python train.py --router_logit_norm=1.0 --lr_mult_down=1.5 --decay_shape="linear"
Below are experts of layer 4 (counted from 0) of a mixture-of-experts language model. Rows are named router (the router's row for the expert), gate (a neuron's input weights, with its number), up (a neuron's input weights, with its number) and show model dimensions 0-47. Each number is 128 + 32 x the weight over its row's rms, rounded and kept within 0 to 255. Numbers have three digits each.
After each expert's rows: "mostly gets" lists some tokens that are sent to it at least half of the time. This comes from a sample of Wikipedia text that the model never trained on.

# expert 9
router:136107173189103115181090105139103119169117176125122115170123208104124068122125144064153166151133191129134171096143182130114150083121115107095184
gate9:125049104139118132165102137118096096169160136174077150161134115192167125142132092089159141104133081113160109129149131181038141113135185057145154
up9:120057093081158125154065155093163089160170168158087145107123107155126129106122157078113120149121054140112137100160097136052117134119179121128132
gate10:127123124195038124086123100120065162163181182152172094087204083093167120134148145133146140188135108192114115133146114160137112135113090148110148
up10:129109127148072121077169089102072113105127147153119110058170120131205103122147190140148097129130107179113122118143129151134147135108101136140172
gate11:156107070189118160110148157140122156177144149103144067103110159171093160146148094113094135138159112167103093128154122126139109098192171197135128
up11:209099122150100203118140143138121168172064105158121111099176142160087111165113109135120122122140144151118125096180157128106098077156148128180131
mostly gets: " Ma", " Le", " Bal", " Ha", " Van", " Sa"

# expert 4
router:143032123156237094107104148104130145105125116145169107184092155129094137181154149137142131125123205154070117082139142131104089068160120128145118
gate7:115149141190083133180104110094156136137106150168156064065111124112109064140149094177138117131110058124131086209147098151147126195074141149145149
up7:145123166122137082103155160092182102134147168180160104160123125127120143081117113144079084147134101154132123144143096076114134130136061105079097
gate8:163126129112111124101165129074083134138162100076160176196118142089142093098120102130152068167154119107086105208093144205098107084128111137145129
up8:138059152090155112068109164084102124100128127107211135139123154132112099115135169168168108138079100135105161157105178196110069121116111021136167
gate9:111110115118125167166093106134123118162106083099163138065099086119176171137082100220134076123098120107102120142129124182132149090142125088172121
up9:144114089130129152096123102116110164144163113109180132092093115080170166108113076162152095143107102105126151104172185189144141080127143082170180
mostly gets: "Other", "eather", "Area", " Registered", " None", "International"

# expert 58
router:131162140159124128152115114188167125115103117154127162108103086128103121133133083149160128093104105119116186166102153119154139151156148093119186
gate10:156121116105121088136150199161102108115048148136085135102116135200104143069113079094115109138124103116157106159143090150109133122069169141148089
up10:133134129131101070145103239196083096132057101146126140124115143151131117108154093081157090149080106112156119168094103206146139184116161104146089
gate11:141168161071096135125088075124124134136121126077169140103162073151118115100153103147099077130075094124125087159097100155135178155123074122148139
up11:124164165128072104123123100116162106119153120085142132110127045115178116081108103087115118130089096155082137177050081205150140195085134074126107
gate12:112131131201119123138097104067095127078106094096165153133160116079170069107172101130103149155170115110135142102090122169088108106151111106109160
up12:079097131098100139129105037176130113079142088100125099125151082096102148098083075126131162080083082134118151110172102131137184153122106101097159
mostly gets: " instead", ".4%", " version", " way", ".2%", " length"

# expert 42
router:198149143145094175140101072132158111152113164101140117152134090100137095197042174091171173089158185119150117101176147095120144129123117206111186
gate8:149084123094145085147071124115150124100149106098152108142131112064144136117146078120114166063136149136099148143106109132126139172123114187112136
up8:115105152049106137138132137145204131066133125097167120109131085126136177115175117125044145077140140123073113144121098135169156136087160185117147
gate9:128175156157129120170105091079120155109159162152113124161135081066139082130101172168100121112113164129177152147198096151148106178068099124114098
up9:154161133122124177155087093042125152124154145098113132166162072110125099136114176135089116122116175116174128116155118100154103138000141142119142
gate10:126134149085138135129121096136075090171121070099135143107082088136174071160073099105075119172109150094113167170094150090104104182156164148100121
up10:125063098118123102072116149147043130129134144073153127119064120150106157087084179067110117123110135097167175126095111050140119121175140127092158
mostly gets: " \"S", " \"M", " \"A", " \"B", " \"P", "He"

# expert 48
router:143176162115161140045154118130085149139178150136133106220111088104122115153086103134130117133134054100141108124171134123084111156131101154110115
gate0:120136162120124151072156120115141095125194100085153137130128128065122173152069146100119126143098081143133068116151106102154118110165184126082117
up0:118171159070164141089143127138118141141163138089126144152139153107087184123050169133118091157097069169141101114126134151127113128137183140079090
gate1:151139120135086169084107114131080170161174150106152133165108151118129154199121141153168162068141137145092186127157106090150112099102103087178113
up1:113114110146123180070093105146074182182201155118142112159084149130132154194151142108172196080131165120119172142133112074128102109090095104166093
gate2:122111124148176117160110153197133146134111183112106093192078164134112081213112131164123157127106085063124084156106089082138149119146133154100160
up2:134089125078161159126174156138092177148202148167111085108164175107132146175137097137101166155096072117152165136108155084093173124125164183104157
mostly gets: " Gen", " 3", " Density:", " −1", " 4", " $1"

# expert 5
router:192104185170168158169122113154180098097146119137103137073126104146178159126136085088110189126108158129131138104150035081087135080133109154139114
gate8:139167100134110154084147120122110075137158134161111207196149152093169114088167106127124178164141130089123063108165111135168209160150104098129066
up8:090096142120139173156125187171120135133139116135113137106156090137167162157067173124116081131185106127141044074120117172212184200079140138125095
gate9:130169123106155118108120110156075181101134158122113131157138190142134156079104129087150116125142132131113162066128101168142171084071093085127111
up9:073160109099152165153140115181127152085148104109187127077137167088106108120162079102164147123168165132140181082104142110126140133109084135080157
gate10:086075161123118104133156193141147129165146127108177118125074112155121119160053065168093122133173090172174128140150132106128115130077166166149159
up10:125119105093145117085130159144145134098064160126091196149189109132164144107208168157102108130109205130117178117168131077117156127143157144127140
mostly gets: " John", " Robert", " William", " David", " Paul", " James"

# expert 13
router:132125124101110176066141107140035125091115189154119120162063142101157160170161138127117142132140095153075140120186107099133149104145150147122066
gate13:186122162179106172122158154118069106163120136135113081150129114141188176119094198106119133195142141149103047093120132108128079126140140147140146
up13:130114168176088145154106126137140159138144120164131099100139146118158162154052182109142154104130125109094107083136031104114137127107115215097134
gate14:204134192159090205092097094185156162162151136132139134073145050166210124130155144157084190147137162170157126082158127166147141165090125164121145
up14:157175180106131166117115137145129151113184136116175145120094055129145104142112149178070183107138109160127173115151189180194122121073124165118169
gate15:089058107136112097147130140137108153149137149136124179154120137176175135117144100096135103154139124162155103099160145185167154125107121156156148
up15:152088130156158148142078161128137111085124104151129165113066069146072155133096150091062150127126134089138074114090135106125091076166084065110127
mostly gets: " Registered", "==R", "\n", "=="

# expert 31
router:079156109097141082114090065058103094078135119168142174104176139132150096079104124097141052160158143179116092120109151103176096149133084111139123
gate43:139077155134140173067103111124100175190112174112194154131097124170172142157064107120126159114138120131117164116135117094159119118119134085132081
up43:095124147142150128129093149084110148182142134125170149134091106140172127202087169090121177143144151143092092032155146134157108084149081100132096
gate44:162097147107137165144104125133087140139181134083106156160096120104135126143104151132180134125109158126127164158197064152160174146160188062120122
up44:151125114142150124149107126141160130108173123102081152147102120105095114115089079212176038123115154110123120156111061103160159117160125129163201
gate45:097128137157160107154101153087143126083098095095170129077156126146128164126081174132141116108152155120176118116111146126136067056105165097152139
up45:095102125135164099169099126104108131090161117122159124133154122118100200122059125058140167134120097175082150112109129166150122125062156115108101
mostly gets: " and", " or", " but", " &", " than", " who"

# expert 19
router:153102073105138192098136100095168132137083088106100156132096133065089091186167188067118118128139144178133105164111146124129133145122113064147169
gate16:106060131083186093125124116080177094106152135174111141109170079164115159159078166095198107108134107127100103137173072173123101157185156153137118
up16:156141134108100186159103111175103127103115164099109095120115160100173143121135110166138132091137145172170085151173154013196128141100181135136104
gate17:135119124153121117148146099140126082183135118110126159190122144160169136141164192167108126148149134142130164160132041097168120100120063136112136
up17:110089147149092141131134105131158117202112117145102173173102144169114120115169168110092044138128138109124163180115083122164098130111113128147098
gate18:128125152164200151099081194160166088093159112094145139158096123117117099141182185149108099123097133117154151122089155127139103134149124165083167
up18:128133112149183134074056115120128149109129086117114097181151116092097129116145208128151091165122151103153178162153133129170134133072093153077155
mostly gets: "====", "==S", " for:", "===", "===19", " Language:"

# expert 22
router:073093153165121077155060167087176126111124145154129160080100056112123056139163076091124113113119118135106109085128129168084100102126136099094171
gate7:140125122109143125220074156124162161145087107188155129110090095132146122130117122104103133128117208145149190149060118170157186162114131122135149
up7:101189102128093147166081128134130142119071101131133122105172131107138148162117082124158190148160120152155144150085055155108162081121146079074135
gate8:120084146074102197119119199145156174139086212088127117114089120075141138160126134137136091077124151187161051088167158120164110118129105119137127
up8:214091110125145167140081130186136169152105213076152127129090143109106134165072121147137168034122137159160094118166166082149129119126141163177146
gate9:140117120142102078190086161068113111106127152126171123109133088096088153108135071120142083134120176141124030091123106185121113160118182142086129
up9:155101136172130114165117183095104066109140156117172132130062078147142148123091136105157098054027162134119064139138123112169122163109159187075155
mostly gets: " Nominated", " Blue", " Primary", " Outstanding", " Special", " Main"

# expert 12
router:082057149104153123191110156094135095098126094174186122102117140080116096079181103155123146150113171086150157108152064136112171150122153111105081
gate8:099096157105093111169078216137108124085157165102173138099159117127141128131195176139113085177147103094129134112096108146156174169066140103095065
up8:130063110136115099174101206118125135120182165124162149124127126111136118139203123104138148166155133116129140088093071105192173174076156139119091
gate9:124116141149114054144094212152149191113120124173158099112092113133106145110115106159110090093092134088094172125112184188162129115130170142145212
up9:122095112154092092110105207138119149116059105167143126193151159137109150124181125130066164075130141078122180134107121164139094189153179129108129
gate10:149160126172118130098139139153144130158113121117145164151140100113163172130157111057094146118167117132089127104093115100119085156153140110150152
up10:163132118159066137147147029146114161140170119098074128101116155151150135147096074075104155142134142121128166125155156165134152157065155150165114
mostly gets: "ić", "ović", " Taylor", "bury", "worth", " Jones"

# expert 40
router:076110151133127126140148107135141159119104156150129168082096076116113176062117119146116119130117113105197114104089135217155124147127152148127142
gate10:164105050173136115156177087232152213118139131174116144116172083134140156122171131093130101102154096156170154108095138095169155128104117131148131
up10:165134108116203119117088076221117125075133136144130133125071147161147150160106103139211116174113123130151099112103140089119107158141089143113116
gate11:117199152096122149092113141125186175137140130104103116145078068104105162138072150092117076098081152081126166104135108077137150146170162148132144
up11:132143138169199156120069105125146226122120145096090140143088126098131079117137148133139108095080138066163206178090106120187153143144151107134144
gate12:121086064129149150161172147070072062135166074098120116138169145147126073136146181145144119078116127122131083115115104133149168113104141117131230
up12:141121120102120129112111135048090092127225128091126154203109167080089109135123102136157094136085170103154087076159093114096137096147112106144158
mostly gets: " woman", " doctor", "′0", " Conc", "–1)", " Marg"

# expert 23
router:158095079164121123075137102129093157116129148097114116198150172175133130162109136067166104111142134107155135197098141187198158118074104115147115
gate7:135161197133119073114083067126104132103169175092186113095175124140167140163082071175079115095134144140159141120149153054111140102137159154139158
up7:137123193143073162161113088107165157101095182117168113132146103162121072105062134118134088113118056103151143112194202079122139102098141109185112
gate8:111128168097099117127084111101116103116151158106124164089156120103131148050108141150144085140150114095105105132181215067124133096125149148073143
up8:098193186127208136118151110195080134093119033160105126145113123154104141160164135126130105123122121130169136122132121156165132204201072146138127
gate9:109066108129143133113154199097126104105119134133115106141107117086116161139174132079128113066099143126094198134160144122135123085148119083125099
up9:160097122111104183114147154095155104158132157132131155080098110042144126157149122126108136073138134142028179143117133118097099071140121114105139
mostly gets: " with", " by", " However,", " that", " alongside", " featuring"

# expert 60
router:126126177058164110133120099133135132146168121075136106127094072123106094110130108093078162081109080203098141083098126099098094107135125169094116
gate10:061101103096146063150142159166067130154140156096080114136161131143105135132127143121114106093115071144134158113014083088175168144102163162094140
up10:147090088049119161123152147140068165116132121117102104136149114109108105149125124134156135111152059189130123113034058150154151120105139121118141
gate11:104123121079163139077125101140112144134152111130186132214128143139106172178071127055114199114081124113099132090114107112145122108151150143102118
up11:122131113091148101084137163172105161170125080154185105175182092088156168107148082113111162129077146144161075116106129088164132123166122137115119
gate12:128109109114190060144116138133084135217170173108150162190163118151069099142112166090132169146110104147176133110088095151104101090126126188194123
up12:112147125106181140115059130198101146127166155102174099191130153153107118096091156077083165121073193183180143084079147102134147098124162164131111
mostly gets: " Company", " Museum", " Music", " Candidate", " Votes", " Library"

# expert 50
router:105159140142079083166174177150157095089093085080090135125099080110082121083175092108164092183135110149094088153161079122127163154150162124113103
gate10:085178165130076103100141153111185189080137180121130153132171105119141091119149169143078083122133112120165134151116082147122128155117147072096126
up10:132128119124083081120100163123107179088126081115138114104183131114098067144148126170088076127132080137163143120141095128122173152137165101066150
gate11:133125123154103155120112128075091117162178088117190148149053123148139102130106108133138095121156111072156082094125111187130150196136148105145125
up11:153124141110124144185169099098107125202143209124178079163141136134182111139111115173140116134112133160086106148072113172146100103114126120097150
gate12:077106110048077100149139127145209077168167103116181107094127134132102155149168136138197058114113063136169130116101109158155103129113186107117093
up12:137094152082100079193081130106143111152149155086143194116102104110099153098119158121155087135160044093108129187119079182117102125132144098101123
mostly gets: " (0)", " the", " 0.4", " 0.3", " van", " der"

# expert 27
router:095161094143137103139100142114171145095056048138106150177109101088139109135127164181091106072112140094148170116097142105109142133208130097165083
gate7:075130072134172142120101115159129126162149079103108173141138119096126158101142158147080161118183148105104105154135150168139149169115129123175131
up7:109128115096121200153105167118120104122184134068146107143105171085065134213139152104153162155101107052149133149123074101170112166069175088122142
gate8:139120089155119195178148117118093085204110126088093158099172101100164103111071145153135163063139155147093161109109119091075124108113168139171138
up8:103192085128109146159094136091155086179147112054130116146129171098150103085114170167137119078094039123127122152080149124138131077088172090167097
gate9:088186156147152120113126183110152114128131138123188111101135124152088149098120052077084129132094108094144139175115108169148124101149117125122106
up9:124072149087071163162138179125086136078131130111116149192101113172129153126162097150169103153084187133129126164159160175112140111072112133065109
mostly gets: " commercial", "ers'", "hed", "ent", "que", "ground"

# expert 33
router:068117084136139085142120186153146186133096066101083110165128115109125141138179136144110080090124092094108093104086150098093101154184096117167155
gate9:076091101100060148183102200140131125144137139137087171115214125151159145096131082103140206089181158110158147128136116167135178168121122092171137
up9:164114135091096120140077173160211154159189156098140184124165158125171128109103140122132073115142171107109140140128086163122130100129107136148146
gate10:082118101192111111100128108098100128093122152124169115152189146079139157062113092150126106082109126097157134137082151116114116175135111070140140
up10:132046101131136114140165150104086203162131182086140143148123135125127110119125088158101121120110160105092159135077059145129084136096143081122128
gate11:121104117128130105106076158124151086205132138102100114166106145106080154145075120141146184100091104149131096157143146157135110129119082105168091
up11:144140121132124186129163189158189169107140149090147163106097086142132166185063141174141134131105127093156198158123102146117111143072140158142110
mostly gets: " well", "ful", " late", "-f", " far", " early"

# expert 7
router:156123183117111116135070116181169110107075100117171130039118085087130068092092089194092112129149084111133087143145128103128143204129130130187095
gate44:078130086058131124132136163090101110108133124107190156161037155096154122153146141114146105113146175092089097084083162106141152077169077091069123
up44:095108084118129077162138196141081156110154163115130090152076131089145085104177147155141159165132161142083087101085100107158166129186094167136115
gate45:092091151113085135113124126140093135081149148099118141114163091052130127111106119172141121160103136056130094130099154133160139168097112117137105
up45:142120191098077136126123099180114147102190157133119158131142077090109156104114116136125152127130160076112139130081115138159104175106103129131088
gate46:134100153105160177148094081162142169138103090118116139108180091080144150102134145161111059145135161149152078125180119113144116127131118094173096
up46:116047144112122162098125082186126184132141087166152150074163115117110150055131159147109055127127198115132111125165119104146106105118128089145139
mostly gets: " Register", " JPL", " PA", " UTC", " Trail", " Ref"

# expert 17
router:088172082157093107152148156212109123144155133099102111089169135145087212082158123100122161063155138128099165134145145166157156171135165101139091
gate10:108109166129161162058116151166163194149123108057193139117172139125113152178112173105133106088136141089113102150102089127131148175136125151169115
up10:143126157123172122137130160096119161143148135082135065138180184137116113160060156098100070106069126129170132135136109147154117134171087143129173
gate11:135133081110074093145112095156121062133119127087102125132196118038111087098070077082129152122120178142184083088137116090161100180114115110129135
up11:146135118100159129176135180122156069092041115132145129106160084052098098106119171147171167124140078139148123145140115119044120135152165114077097
gate12:157139116185186107150096152157079134135160125170100120125150117060153176084126141118161130167122088098067136138091121151135149185215115122091121
up12:170152165130107080106109122125105173105115103081080124104098110082140163079168122094139131136082167149099133155145115075117157241104139133081099
mostly gets: " their", " her", " his", " its", " your", " our"

# expert 29
router:081076093139115104213081109101124132112098085165119102095150117117105140084148117182134133154157165070094138112122142147150154108081186090135099
gate7:150155064134101152095166123209123128098099125060120113162172105122137130150104101132132101154129118169105107097090119116121126142109041195178088
up7:069049175082155062140072119083159147172147163158124145100132171171164119100132109127121138177147111146115152100102194109092127134152149069144125
gate8:110083102123185122135144178129171162117132119128140124095094076073123128147123114109133137113144096142107206105088174101158087129099125185166060
up8:092092118122125133126106164045121140138128102063171149125070121154089097117094066098131163133103097079142201126093165104129183144049143111151095
gate9:106121126124133156081100108155113108135137124147189150124109113123139190216110134107155145124147124148111153133130152073141024105108132079158157
up9:158150122168135146164067048072088115146136038091170141106134161126123067106143122154100130114134137077123161137111134136078128134175136114131110
mostly gets: "ar,", "ley,", "ra,", "ler,", "a;", "ey,"

# expert 56
router:102099085095144082171120190102172122095118108102104142174151117147158152080128120162152108116093072163088108170090117090112134112193175122160091
gate15:083118112118089100138126132094165126168127132109169105151102160098071159161140164153128168173091127127198090095097141147115132143133096110137123
up15:109116102104153126092110202116149156152136164155140101128080172132124151188071148150135098103148111165110127092092193154152164171158189154118144
gate16:136112118135174103125091140124081082162133113102089063118120149182104107202086063134124141149102074136134099142113159081107176109076199178097142
up16:063141077203135115144111137098166070130182128094190067111157104108128116124176036130105085098086127128141113145136126121127112107134097071188090
gate17:137114159139177157082081121130091152170205129133161103121128132086095192164169095116110165110169129101148134150063100128106142151158100129143159
up17:114130122111133128196096155145108146164165143093179071169093115086194148121111121148081200092111117095075138118112162116175115106137158123136167
mostly gets: " ref", " Ug", " ro", " Santa", " rev", " v"

# expert 35
router:115187148146112101120126156098137146112152158133069094122129188100180085096113064167111129148136178089086183137137155118097117081147101120097155
gate26:143165115096169198100169105143117151097130123168079109118136178132144137154076111182106119076084167143135137085099110068129135109089107151130056
up26:101092109125137167106167198140142134154149159136106108153154147091106137112104097121074125093070130144139172146083058093146094093133100120123127
gate27:134095105131167116113166153151120066121043119140189113114128122103045158128139159144111089117180134119102124143109163176090149122126137127083161
up27:157176073107139137178076168157098068112083123142131119132114120114088153143170165092103170148158143120124132199169180203140131134118172105136073
gate28:156142119143117174177140097140156146114102147097160161091192132084150116118057109106152100127109130141151163145084099156169142094087134178118162
up28:146105185094141130061116110125083093183115177168113161130117112101116124180139160117083150150109181182144150155139111131077067136095142146068172
mostly gets: "/", "i-", "CA", "X", "AA", "AN"

# expert 54
router:136076174140117166096102072136070110113146113155126133096159129146193141129075118075122166150133127160181168125138157107185167149124080161120079
gate44:136103106187123130164114141089102145134205168148110107096132143139129117171140127152149124111138175149094179112073080133194118111136117152130140
up44:136076123104118100146101160151127134133186175126134122137131101101148080134163163123114133127128143182160154096069096087141054109085155195127132
gate45:090102135137146190063138155115113118169116115169162113165159125126175156158117176082167123084143122157099190148091084114106088080160098152076110
up45:129063111133145197092150185097103173146131138151161114167165110135164156154092184098137160091157146173101148148109084107100107096172107141079082
gate46:144157110168153134135146129131145148141179094137166180174097144122102067102111153116126119150106133180115097060143130212199176154128150122088135
up46:141094142137163100171141157133126131154132140191194128153098147092135075077171162095142106132071124150096118046099097187133155141125122212120127
mostly gets: " but", " when", " after", " where", " until", " while"

# expert 38
router:176139185097161126133109184107162132169129181111191162133170147146140203141139189164153064130106122156129113149133173140137131084130123118156200
gate7:126105143110179099018164111159134164137218110121132097147144118139119194131093131102123094093113127117125136143075095171191110129136131111088165
up7:125084136118173077075152117135136111151153079167129140131137101139166114106106096167081082095137120146172140146134168189177113153099132094168153
gate8:157128142062160164106111201130149182112105110173059106128151154146171127128101140116153094172165062176168133131168149097115051083128131126145123
up8:167091066088121128119111138072130164087118110185092094212161162144181159148136142102109096128077150166127140178097146194139059121147141119127138
gate9:207142150169115144095093148138122115166120118132115090091133077137135159152092149137141146130158129133164082144070116184149111099099151192093184
up9:157104122147106142081085128169105133144105133106127128109135124163161161134098147174204159157133063208178150102108087174137096114130154170126168
mostly gets: " k", " cl", " mon", " o", " z", " e"

# expert 32
router:154146072129126132142148158142125106120131116077160120139104141142077124190083138136137201096110166207124102087133106067116119095098057161156092
gate10:098159105148112139082102083087105104087119128057148130126113150077146173129074201134130171126101109188138134112165106126186144215084171126149084
up10:118191041164148145099053083072127108138173100085133137135124155077175144136134122092143132127128135186179152064140133139134164219092115114099117
gate11:176156094178157104067148155170115161148136123115171084107208182189120144104108130195121142132124106138107150146132137091117085136106129123145175
up11:143130113159130124081173129151113189180177094145210051108153140170105068134095130184096163100143145101094162119121095096115079147124120097111152
gate12:129132148122133212121146105141154135146144054089183132106097123127103076102122173167125110117128105150126172108126132114209133101166117153061116
up12:139151112105153155104109125121106154126210100101152130156143109130130103109110148122139080096122085116148140171140129111158152086155055184087073
mostly gets: " worked", " served", "==Early", " During", " serving", "Area"

# expert 51
router:134146204106143152083174140146166137116092070164127113180099124145056100121139158151072119169135083115171150146131108185091130121189097177114154
gate13:137074103165119122102116188150113136091120140071117097156170170090100127160096095077115090193131090105172140128167148103039135168151154121129132
up13:149103128125093132117104215152104123139102129075132096180142133111064123184133079050079106157089146129156090154169108114045086162169184127126148
gate14:117140155142170146082128147115159123107181118184154078110149151152094126128086131149120119136155122188141114121102142116145139106127126129102171
up14:104161117157162104087110119109132099079183125203136089155148140102135157120098129167075145140199157190145088139167091181142077167123088079092120
gate15:141081114082137175127056140116131096078141150146166147149123080141077176165138113117098110108083151178122181113130133126106127097110106143115159
up15:172134125130052146123103166143160110099141140104129141158095066129131159108081150152057122177131122093138154105094136092086090193077125173143127
mostly gets: " Romania", " people", " Wales", " ==", " Mold", " Croatia"

# expert 52
router:098156094101133098106136154153094135096111104132172133093113143168090163080152160189130122085135080138159158165088135232173111176109167106153137
gate27:193156115121144128120069167103162132112080084102110133124128109098144101143128143099195135127077114126122114089087154120167123127051131079157140
up27:147102073154158143088135147152163112128083106069136099110096154094099121130100141112160096173095151155094095118133154137159120104089139102136157
gate28:136143122114165134119124132128157100129124140074195132121164113108050065104154117178144160181094130155114153122112181143156158151084098175131095
up28:156112088177116107099163126134080135186191129125144161156130065125113084125155141172140184156119109105106140093114147143193209153110099179143105
gate29:118121143049074109076059127119080105139164086157163133122107155127101117097133068107126089186115121111120176155129138136127093151084148194102091
up29:118120156079135090096151087117095142134160057154144108134154164150106119171146076166072128167107119157146064095050142122135187187136087100193158
mostly gets: " research", " own", " forces", " largest", " another", " police"

# expert 21
router:181125138120111148074158085116083138157163108117149112091123119185130166199046082115099194053146134141100104123176077083144161171119115157125055
gate16:166086093132125101181192154157140111109115171142111157121166131127101150106136112114155062092166184063140127121151084121151162102082164114132110
up16:161120077109117102160160150141134103106125175137132178085156074111100130095141082120177114149149177059143115130117072114163163110063186114124118
gate17:156180150092179190145033091130176122170122138093105196110120076074170159162104088129170112176142090157141136092170141079123156181117062123119139
up17:119136169094163218127103088113144101158152109131128164086111164116186140191099057157192129164130088156135186097185148103135122172131068156153128
gate18:140127122163050196140074027113129132180104143168124168093084096132145155155111169116146162113106103111208114153164163099180174113102148150115100
up18:193183153169104121132125089112150128171110178132123181112161101084102120125138156150137091088158116127182119176154090155146125155096204154109113
mostly gets: " U.S.", " American", " York", " US", "The", "American"

# expert 46
router:148138132193174183160155124086126109204136153102160175185123158147088134151111147092187139140129150168134179124161156076093080068138120131110129
gate13:116141126100105053127066099156095104124124119054109152153093155150130104157169160061159118186103101150114136131103137118146117138135160082128136
up13:150092119131158080140124093103117169203150101142171139090116132165132194153164231130140125157120143159137105120161123107094141101145199141114186
gate14:088168090128090108123125169131129065110146134104133138092142111120134060083153109126203058142181137128098117141089146126171130137109136118123148
up14:190126099159138158120074138169086152086115141130133100122187178154133095098153159154176091126188151112097090133071171124118173094135080146133116
gate15:094078142129127126159173149127115153104131131151128122109163151111120147131145133102108061114107080175146141128076147112093105082082128165165175
up15:099089142148087119163133166183090164087119118107120112147181177130132154150136143168101114080155082139130133122100152083139134076101157149148158
mostly gets: " Tra", " Cas", " Tur", " Cy", " Od", " Hol"

# expert 62
router:160120141187094081166110093144168095164105090152091105093133201159132109139127110204107117183154089112121111129137112147112115124146134161136146
gate16:161105098092155161154117165116130179106081142143102115141045152098129118120075208087176111103140090202169138097137162176149119117130126048175104
up16:222094095092110142113077143155112163114132145182102160129100102095106108137097174101160118158123070135114124064156097199146131142145143044197056
gate17:128138208097096093162101156139134125057089153102112135160198069163123153158155130136112038155134129133091114150093101137151129107068179139111116
up17:138132128094112107157091184147093120077123116109074144166180151191093120135122174123085116143120108105108143129127120113141174102060165155136210
gate18:143151177084192133118125174166148125138169102118122147144147170190125141160149177155174137124095127123117133118134088185095114159169131100200111
up18:168141171115125156106080177166127159113147118111136156082106146145129148143127225078174114111089162120113088153144067161093135175164142116191081
mostly gets: "\n ", " (202", " Turnout", "==Career==", "°W", "idae."

# expert 47
router:117084153164100090188130066116108159125118101157112149074093135145156140086115086129123160165144152096099140064102130126143164087178159156113060
gate6:090057130118074076153071105121185091104078158158184152051097188117117119152052116121135104135124117081162099122118123122131072112121074144091173
up6:123094146127086124155049103077138102124123164139173170099133075108136094169105148159144076089112137112169180147123162132145138142108168163121120
gate7:168073095132104122107114132121141151160142154153150078119145211113124103110134124167158153090121143163135207161147145052162111098104100093083115
up7:087108078110134122117112123211169108164149123105152170123087121084084098128094125158134122153060112098149117074105118082186124171111105131127111
gate8:138209066121087168109192152134161139199091175074182175170174035162142126145143133138131122085150134115122137163117108145063172167119131147143104
up8:111080142096159166122041090100088181102192124156118177173134164122128137152114152089100135070137116193123169121165059152173128121109139122140164
mostly gets: ",", "s,", "e,", "a,", "i,", "er,"

# expert 45
router:206146101130151181134180128126156115101101134093138168210151132110089153089143137109137155082108127104162041124088124108127107086144082155138098
gate2:144068046123151182118154121116128186123132158154090160152189136176123148132082196112147139114112119158141117164088128120187067102148094114087142
up2:138126078099153108152137107116111173180119166147124118134117128179120203135055213120121153112094134158156094156141100152208105128181125148128144
gate3:111193132113146138070067085200154147079103129101162152120115047116133100176123117082113165118110128135129139125140186125170142134157139119105140
up3:141125126136161117147164129089207111105143134091170175147113099156140154069154093109103136103072121131087112087111159208172122082071067139169134
gate4:076091104131092199132119118169149098099170189145180128078140136149122144150131148089134116094098105139137116164093103216153171122146128144161147
up4:098097115107105177109115070126124128167123183173155110101118165153025126148084127178107193073113058115085158143131132153162143097152166094153097
mostly gets: "к", "и", "р", " W;", " 0–1", "л"

# expert 16
router:087163130072125124125063137150123125158123171108157169160119079141119158071157109099096171176126176084103160132123162139094141098129128081085142
gate9:130180104158131054121109164106157157121159095183153150164137140188096188147154104135026150105122136150098098183081100117131158140074183134126098
up9:118109093167144092095050152113127135112173100166166145116128166158111146149164082125024118097100152124138073114138103146127190144116143151140132
gate10:077155162117116122137155093146164135156194098104087107134135139165127106144122187127110156102070154131184118167118129117144098120117138140140033
up10:088138162119110118113122103113152115190140133081113125157165085158126073105154146076134176137118147162105145139196102166071123055160140092165112
gate11:153149162134164145080086104114065169136135089167172119085044092139102074185140163153133102158104174151135179094142116146106169108103139164165131
up11:098110155101074115143100094106104130157079104118113118188043123143110160187093144098177118131085155224117214128100153148137120115084123120095118
mostly gets: " Kh", " Dh", "ç", "gh", " Kar", "iy"